Weights of a small mixture-of-experts language model, trained from scratch on English Wikipedia.
Size: 17 layers, vocabulary 8192, 57.5M parameters.
Experts: 224 SwiGLU neurons an expert, a sigmoid router.
Training: a variant of Muon for the experts, 339M tokens, 5175 steps.
Below are experts of layer 14 (counted from 0) of a mixture-of-experts language model. Rows are named router (the router's row for the expert) and show model dimensions 0-191. Each number is 500 + 40 x the weight over its row's rms, rounded and kept within 0 to 999. Numbers have three digits each.
After each expert's rows: a language model's description of what the expert responds to; "raises" lists some tokens whose logits its average output raises strongly, later layers aside. This comes from a sample of Wikipedia text that the model never trained on.

# expert 12
router:541429455465525486461458526503488536487489495394563510513557470474558574555531486517491428530464462544449494442542431451455592473533469573468521446507461501495457480526425435507561535477495491483377467435519516545528506537531531427440538496483489506518468437570506514511450498498457496515484528433466494415476474508468436480445466478541487504612504507536513462495498491401453525526482566490525501468575557516518489458478463543507499487490454515534548436489481481509470497515468418495453499539453500455473515531521474463430549490551524546489441542485482501437516522485493498468
Ordinary nouns ending a noun phrase after the, a or his in prose: release, match, term, house, building, season.
raises: ",", ".", " and", " (", ";", " in"

# expert 5
router:545491487537449469508461502487442493530490517525518542555509468486512497499489482532500483488446476543489559489504480501566534522554483545445480504462503481486533517496455496490460458481460435495462424551448430520478502495559519447507510527521425544556523486513517519526443482458457456481462520492519458497389532572510436440449446584522520451446467509474545479550527452473516495446471566413549481499444484452456413510463508492427509474502448550554552525548552459448486396471516513499473480547516415500500452526550452545495542479491535507487505514424575465397529472420508577487
Word-start pieces and capital letters in technical or engineering text, such as acronyms and compound parts like H(P-UX), -b(eam), magn, steam.
raises: ",", ".", " ", "et", "1", " ("

# expert 9
router:586478449404561548470506452525563447513488464399534571497455497483517496540538464526439420487484494540491500515495458503476503534528470575492427465532469570466524474461502497499549541516468472571506536484522448493468508456490540528479478569483504517514472554458510553597473537423570477483497487481466476498506452530480406435455488509500540434574531478517508512512494491433487504455545481459478546520529438455517489473440521480525520450499518541570442534505500514419500474457487416388534454567472488536515537483508485519444554481559471569468466546508523527457510487454538519487
Place-name words and compass directions after commas or in/of, especially British counties and towns: North Yorkshire, South, -shire, Castle.
raises: " and", " P", ","

# expert 23
router:502429389426483447486495463496500520505463513504486584549515470486499497489482498457440442520482422593503608547501437509523494466579469621458480476450468490482456493531485461517473521523500501499482572475465507548441533500490516493531512476457458512525481473447461506542469406426535476505426497490483493491429497515519471499463500474537508509616488535504563480475494422426485481405494569471488493515510536461517511498479508531500457507438474533519486433494460494406454491513498399480498524516510515538457524523531470508527416459548548540527522499456558473445526485496497566504
Field labels in infoboxes, lists and tables before colons or headings, e.g. Born:, Coordinates, Preceded by, Genus, Career, Production.
raises: " and", " (", ",", ":", " of", " |"

# expert 0
router:521531452406477494487501491475591473473420478449514562527540457484448502554549519537521441499491482567432549514460458497470470488526565621512473464502524476471490490428500471566483551487474512522443519490462504559526502495448535467521542499449482509530455472510525519549536438433476539579540489487440461448501520493528458502495495518478504438533457476524602513587535440551454461454500508449481449476529476529428479502515453520508447436461522511547457485535558503424483394459452461474467519533514452460514516503569471526450498406521480492490527536486545521461470503424525516493
Opening parentheses, brackets and quotes that begin a note, mostly country codes or positions after athletes' names in result tables: (CZE), (pen.), ("The.
raises: "1", "F", "S", "C", "A", "2"

# expert 16
router:492460494522549518523515540539471487464540446424501573571557429461506488520510443477496510535576451486510545503500504479526534523555468533457500520509442507501487432511454564522469518481453467510485492445458465484462481484581584456420516476476490528552520493452504477542436447492530442508450509478506428549490531509522450486443462467499572549562511513474466495535519537471538499461505511434498458439474490529459479422487416580515490435490401550528465530477484512509480455550454461472490508637474489437549491552554439491467474500538501568535488548507532454497546424468464544502
Middle and final pieces of first names and surnames, often South Asian names in film cast lists: G-op-i, Lou-ise, Eisenh-ower, Singh.
raises: " and", " (", ",", " |", " H", " M"

# expert 10
router:564470461437553518498520470464501530522520461450507594485539478514529546551482528541471474509487511546474573428504407518456499522618477497488491579424479496509552519436522581496438490455452471511441503497459483472444481544544537482443490522465432557546522486489441488505501490464467469440483481431473447514488566563517451424432498484594504477588457491502543448540525484443460491440476506496475484534508440464449525506523437454475472474464437538565514437495497516409519481514510460496519536487467472516512518513538440574475467476464507487531513523478501520518507488392495532515
Inner and final pieces of Latin species and genus names and technical terms: filament-os-us, Thamnoph-is, Pleocyem-ata, nucle-ation.
raises: " ", " a", ",", " (", " an", "."

# expert 7
router:536464480468538483565498478505527514542473507475439487499547564505466481491567484566519454557432470511462516439530481486555511499521496619463502521541411528461535511472483525534455565456472542524460486466404522548542484493489481496481462576492437485508499450489510484597423442452495510477518525493411435499501564480520389530400553542488539489538512513482509425560526483491514482489527421429551486517459536459454492444516516473482463468532488462523459533487480462490482452485511444519453542499495467462480545470501401556454534464508537545503450550512575510481501450446526516506
Mid-word pieces of non-English proper names, often player names in sports tables, e.g. Rein-b-ach, Łukas-z, -ović, -sson, č.
raises: "er", " (", ",", " and", " of", "."